From a checkpoint of a small mixture-of-experts model trained on Wikipedia.
Size: 13 layers, vocabulary 17024.
Experts: 160 experts in each of 12 layers, 64 squared ReLU neurons an expert, 8 picks a token.
Training: a variant of Muon for the experts, 371M tokens, 5942 steps.
Below are experts of layer 7 (counted from 0) of a mixture-of-experts language model. Rows are named router (the router's row for the expert) and show model dimensions 0-223. Each number is 500 + 40 x the weight over its row's rms, rounded and kept within 0 to 999. Numbers have three digits each.
After each expert's rows: "comes after" lists some tokens at least twice as common just before its tokens as in all text. This comes from a sample of Wikipedia text that the model never trained on. Tokens count by the router's weight.

# expert 123
router:518466497511466481501505469421485509623558575409539456459569551481539503503504481472472473507458488505487519430514484547517499450491497526522495498585467484550450477513553513483510438476415510463510479524514523471534537533512561523524472535497410525533477556495502511523571431532480500432472520475467451506533565488462487549485597536541482577472463487472532458554449537503510558466506517391450522509560516529429537529491539467492463489497470500509519498472466439505493517498480503602386472478504524487515465474465450529501552512508493478444515527490454396526541602516553533499491432481527488535478509556514505471518449550461554555504454546442453463451494526438441526482443
comes after: " the", " in", " on", " a", "In", " In"

# expert 71
router:459460412455557457506474491496581599515511501465565443521479506517472523467506414510525433428500455527560472475512477527489490476491489519514457467531577474541426491490476551508539489504463522475472466475501524552452530537498472478564441559535503542472500492443516493547584468489463433440521429460516475460542556501434541507454522467471473522549571468498465510566563499564511555516388455483479505510545508492497493510556472568513507529520428546511527532504441472530476508485482435570477480368542552504466462546489410553535492503464476470561467488498429493538535551539512433474529528449511454495519480544544510521515491480425546520540476486467458477440443539500535511510460
comes after: " |\n", "\n", ")", ")\n", "\"", "4"

# expert 136
router:492489470472564506560495485489469539589499467545504487451550573590521519445477441468482431474504563489526473578428445518518463497546475553517487507525540492543494450479585556486451484556484531502437492534503516524512526553480533503542495533487472482474429531515520534536610451479563418468430484443501501486501520467533498537555558457586454485501595509512449481514474508539505537482457467472542525509587465507400554533483440460490550461513522552496480473419478514550546565518509519612443530474476482529486514570454455499511543510484523472482492540489478472557544504499507440490503493549577449576440461534457504493462532461517482480527443553519467489555484532491514472462511
comes after: " ", " |", "1", "2", "3", "4"

# expert 159
router:507443531495484511574562492446469530553521515508503451492550463555463568472507471469461483465543553483533504496497462604527407520553508534504510421534544498514507461495603490531508505499466497506475471486440540502551574495497523490538485540435458452503470437528494501514530497502514455445475481494475554512517523446499457588482485514476508487461499544479463434539474459576545537487525517495550577487537498475406525468463434529525521562488494474514531539487497511439540557465516431560465511506484488476422511590424458574499439535536578527523532440569471458522483512504480509477458497524540490536436516558440448557447504530429536466505427516561526445500480543417489491440563
comes after: " ", " U", " (", "3", "5", "4"

# expert 69
router:463470452495499490551494491493472508507525466409557468466545531492496484480464448540483418467496544498564503559485417548428521487496460529433488485548508460521444492519549476533526480537490510429437487549489507498536454520519553566466489454568425560533496498522465554518537434584504449482550490431467546556497509496503569580558504492487453580439562545534506468513493546450542534515443438462498492509523453472462480463445461514536527501487541501438535536438463525476474493491520463578429469467460464508607508546439478548499494527539453458529465480578497491625523485499500472454505437457541458531508475484574440522472488512439506543518468529541498474503539560471465538524512
comes after: " the", ".", " \"", " a", " The", ":"

# expert 97
router:483436469451460519528603485460585518503494461485529470487483445517507518482492500519498493439485568525495570473441471552451491539492412503504469531619513483488447505509519527498519415472497489492492513486485516426551546542464479503550436557486504452519581496506422527475557467538562470408497490458514542460515559547496562473435497489587463510513568505513510476524517501483541582502429496462513567500543524442513452577505391459532547497553414461495502558452542486526475496534537506496482496515476555520444496479492519575472468615521516475507445451517476487566520475468518503515461471510572488496496450513453517476456456479453473530475493553476433521454546491478469457467543
comes after: "1", "0", " ", "9", " |", "8"

# expert 35
router:499506550490521457532582575526509486593518520492460499509559578549554475504479446483544432510507603527594541502505433583503559499466520566480489415564496527541453553445562532594522480478427628507492480522585498528530541519531510557493513564519459470502434464446508486520512458490531485434485513444534522455464498508512496523483491486552475499473566503590494569532489509469531560447451532503543527492525548429493484490524473454510507549493485521519502541504493514534485558474519464525465492468423537527472495439453473557541409530489500508509455478484527501494504507532529490532449507483474464475493567529466552504473449529453559487464526605482463471548509473554494496489549
comes after: "-", "0", "\n", "\n\n", "==", " •"

# expert 116
router:473466385508435443576504568444552585528546434438575468458518544525512562442486450452495475477501499537548560460445472542512517503556437526487444503529520546543495502500517547526497432464473564441457462506481501461529554551547558502550473499490521499530485514536481513548542456518525438425480483462537483458450564481501578518462530480506451538482547558542458537507544496499537561528478459507550580550540473465469421510487472513557443522562444496501511535463506498564474526467451471494433494477508469498490449562467456541507460528473554465578516501519462497529570527523509454499451495491532508528441478552510484529411453464462537532510456530504446437446519567484496516450474
comes after: ".", " of", " in", " |\n", " at", ".\n\n"

# expert 125
router:458506485480503525498467568498567520536541530463502471500486493567486562485449439454569400518583502525512527486505444503455536447469518533489513528556472459572540520555459496509519514475478597537519532494555488489484517550500551536550501536580518489483523482456511489517525457491534449465482532450504488497508471503538552543475483505468452505473538506499498535603502488480496565435463466480538431480568496497452465458486499513520486513502492473455512553460490498583452512455532495523496551441372560501426458509468447522534475513554501412547493499498433469545540558480515458535462537460525501448383564525477586500476450583425453488491492559489464456475499585470564474488533
comes after: "\n", "-", ")\n", " |\n", "|", "9"

# expert 50
router:471474461479471510512521501495488558548529437491557420483527529485519442554464493522452520471484520522533473494435476520509588516437458537443409463520512456540528456511522483504495468496437497436508528500478539508452553501514528514494479558539426532417520457488437506570604439577488420494561453501482418521515547439491499527460530469531450509510551520498503458554518480455536530522536487531536490516498478510495438462445520460542533490520482547521559574527509411533499544438493499529469477448472495515543478600500429561523460552516538489549447489581524555619495476539531441524487452471536461483517483561495448479506487461457554559567486499469472477445469510436538475521470
comes after: " |", " by", "-", ":", "=", " USA"

# expert 45
router:477477484473497496584542490497439517539476491426469479454547524578521528488478489543580470497555530501508571507463461500465498497545452501454469496528555518585511535439539540517473514527486558530483458509506527506503584522490545547489438526488478492539464539521486594535570458458565418490420459472498499466477515447526510522545545481503496503534532530502427493540463488528611580478520500444587563484498444474506458582477484554553445490507481428530532516485527437526455506458488487524468468517464499468524491558489458577486504553483541492564472472516487477575481569431499443462487542469563465531520525524449473492458485434431442526487424602533441479544502463491522464510526
comes after: " |", " (", " the", ";", "|", ":"

# expert 2
router:497455472498527510563525479468546530513470506497496438425515526528490578455530530500504495458463558480534494456488415511415471554492477540557456566540548525546438556502548534458519446550438540470484518483504512480504473500500592486497474535472430523562501500521477540570530499442512505470440455461449438549520544555528547476454526429487504562439537566567466478545487526487493531514461540453489532536519534464500515484448500421552462506512427473494577513487481525502490504498568482554401494503487516430498484613404471528517472527503485492455496458465488470534570484457501556420466496531501497510480502502447497489505464519441566606495532545522505491473446435419497526490431
comes after: " the", " The", " a", "'s", " his", "The"

# expert 142
router:452459409455412429581516584425546535552542495495526475551518546544516558455510451463525519449535500562552599523458473542451491492540457517464485511541490568531493540511536556499528461492461581455467450510520523520543535565515554505558465533420511491549481528507481521546544440516538484429482518470515499447484547496483571552449469467513464522516554547551475519518566556552499561537481454508527610514523476467427428507504465473529497508551473535549548538439468498566518534478446462518460527477467467485520473526449440519513493539460563477555499492538474460532482503511490531519435485532509446545425456534500484512459493449454496509549459544465461475462523489494566517472529
comes after: " |", "2", "0", "1", ";", "3"

# expert 0
router:507504456456502507551559569510511512530517564504556415533502439475503493506510441466551456519533489506556583525500477555514457503485501537509478502507490475502487469514456540568502447463472512491468579445504533475477437543459546541506478487513430571510516536417470538529580448534509441473495518478587423462456578503478522474504520454500435533541518571545510492506478480528597507554511446541498504540489512469398505527522465505545510463531554514501494540463515464524479523435421496525491521496504530524562402553489428506514460504487459470487514497592484475559468537479557552548372505495486445580489480508483548500509471566426526496553450527529446461429554515526509479474505
comes after: " the", " a", " of", " and", " an", ":"

# expert 34
router:491492473480500536527496548522555528496548505439574435529544519471506570477475499514519505437483480592547576437460434537495546539563456557493412488515535530526517551550503551515475432469469521472460492529452556537502484592555578551560401481526523496474553535504482511557499495516569456478526443464534494474492554546563510524513474520510490540532571515550555485552520494512519518421464441568506542528580480482488437496474440586549507472581444462458551568520539509537535508465565501531477518408504529528498492493423451508465451475530472466521514523525527438516493508484512506524485535451552493498502469536514531443454536482474521514521426487497432410456502493489448495482480
comes after: " of", " in", " to", " for", " on", " with"

# expert 105
router:511469512539484435516546483473529614479496487451480471479531544482518536409498496480484549533442570495513515478501447540469478542482451534482442509547521470555482552485562476464494476471399509545472486469519510520552534575536557521526498491497422543540501503549451496560508394540514473459521470487509441535447504549523541565541547507480466537449518527572492485555485496508492529504471514509462487630554556460438500543424524523513512481482502531439540481453545478486482499494525481594455466458469543535483472600453481570502521515469534473450512503448475509521507483437554535468466509506523487497496501568436506575522474411386564499523444540492426526539499478469476476492474
comes after: " the", " The", " a", "The", "'s", " this"

# expert 77
router:424471416468461486501555506535537463501485486376467550478500557510478488488499451519508517425487484607498586519481470540470551515554485489453447470545541544553473482514541496476526443506472584465455451461493500512559511476480547488477489489539510492515495489451484500521516490482528488484560434482544444412470530547511516554448581450488507530455522476604475476587490519515511595561442478471555576484544486410488424516517520510530450531529508540446588505463479536501539587430490459544463486454531508528468492511489463524485471486517465504573501509528491474550571564471476460516475452467513477486443453549480491529478513548459482556523462501484510507530503505494571508407471
comes after: "0", ")", "4", "6", "3", " |\n"

# expert 33
router:527474439499508481466489439462545519548554482515517513474488490528462525495485477567519485451484488470550515493466460549578536489529487518468498488568459456578445580498573502512522482510497536487452490470508533533496485480516542506565461494500488511482449516468451526575628461538503445508431505474495549454505469559580488534547512467572419491474476511560467498537555533560489512487489500535547478532565481488505402511521480568557457506566552535526512495433464440577472518426466490584467561510435498463527398570499490475559530494523521448515469520480505480560499561553539526493445504501514399601505451561519457528475489519464484528519468569519453502499554515444512465493488
comes after: " ", "2", " (", "–", "1", " $"

# expert 149
router:459444413514516522533490550485536556487551513440545489510506506490495525494507485484506541466536512583607567451515477529496495522565422509497458491539524467504567574475533431542483416465470541451461432524470497507530519595533586532505451483517496507531505511458534502497509547536544461486510462459533542488453569509556534511478472524475455536500610492527443447556502458516523518463525437546514494510557483476463457495459425501500475447591460467453524564530529529515515514435521515507424469450522531499542484530400430502465511467452485468506529437574496488576526532497489519540460415489575497491492499542480489472480530419453510507501433492543474448514455514537513496408523
comes after: " of", " in", ".", " for", " is", " with"

# expert 90
router:462480412441467434573514570447545534521533489490529463501529548543526541477497461504531510459465521553559543527468465549503485501504471545486472507544505548526474524526560534503514429485443563428439461507463535527554585532537560502539467515453515476545458530504477535536541444483512459441483468465538449460476537487509601531426520465540456568496535522553463498555514541514513554536464454483537594528526477469445434540468476502552473523558447501489514519435468468567422534455490455542435492477482432450463460527453461518526472551434519466535463490518463468536528535532491499511439511479518453533453449531470461519409456487454541554528444547523443453477519544486545448460527
comes after: "2", "1", "9", " in", "8", "7"

# expert 133
router:457441437467500529520510567502543496615546515487571442510493524503463548429513572468523558493508540481505468498466474541533455572482519542527476541527452564524471487520459474462464476517415552422477544558455493478493478529492499504531468473473491484529479510513512506505561473583484505434544492451496424454409459564491508575480530490510433533534569501471519578513477470538516546460515505513582545488591535424425505483516493594522433404560440493532493539429491497501528507490443481484475505487455488527499482511457503588500489570499506514497542498490486410577483520488515495517483549475434480547471422575486541465531504506479510527542499566515478453517465500521470485437517
comes after: " in", ",", " of", " United", " New", " University"

# expert 120
router:517457481509574482495536539532503529483546463446532530462580448507524548543572491451535479461543528499576453436404447544523516538520472555465497425534463481570424536498559507482543525474459576517487506497473487492561501464573453502519447539462528500475530450538457540599552419530504487504470457486502503481428502581551556509463466512596487525512546500502520548481482539526563584516537444463497488517512505483462508484504511562535459539597467535505504537431455502545462506520511485512474498435465489580493491612496503550504434564510501464490518489469453499457502447519523493516457507512508513530470534594541482521502434523486546501516456565486431410528499547476510515504470
comes after: " ", "0", "–", "9", "1", "/"

# expert 150
router:485458470501540467517475502459512473584605466474536499471499556557434510483531524505475538513460565511564485516500474530553520537525494547543474524552464469546568459507450544495464460513429520463514457517440464551438539574508533477559488486453451465516446460506486530496556484553538485479558510478536450490453552488457479586429479442548444513512497479509564512537525473529530522473482487523567501528563533443507524464499483541549419447550385490549535555487497549542557510509448508498477481445477478520502510519443447616489483533480503496519552522535489451622488529473551504546523524459499533587481512598455469525517423518489543493525436548492502462501469468503463446494500
comes after: " in", " New", ",", " of", " United", " South"

# expert 37
router:521537435435492515530502548439539520521526528454461487489568453529493534467481508509535484519512515522571566488471443529514479544440418521471494531592511512518433528518481520497551458489434596486411449542484555590529504537492505484587426502498475505497472452447445520507511497486436541463484465501600501508580480508431473581452499453536471486486531535483431497555512511548514546556431500469527563544509549421469474521457475473522487485508476488525553593505454491520459549504487403510499519483487539448528501447471513560537455547493559451470504456508440461510532474534499520537459412475458422478508436570465544516507513494455517548483447536489466477520513550466459539474523
comes after: "2", " |", "|", ";", " in", " December"

# expert 147
router:476423502523553477550582452470482546489471512492486436463558547478522543463478474487499435508487561551513514490464393567427490530513493555466458503539552556532457517476544464436542461516422484511520505446495518534548510551544522489500478509500400564509509497519440505581552488546511495478508484435454400564443510518545533505505576489509474567446522559539489539519472526495510556411473529489501523583521574436501513505477522447557505556519427498514541514483488492480449542505548484578487502498490479474521473517449470519453512576539521413472447527486521537536455536525584493452482466546500515486491468542485424488535476535443592541520490519459464524528483487423455487475505
comes after: " the", " a", " The", " his", "'s", " first"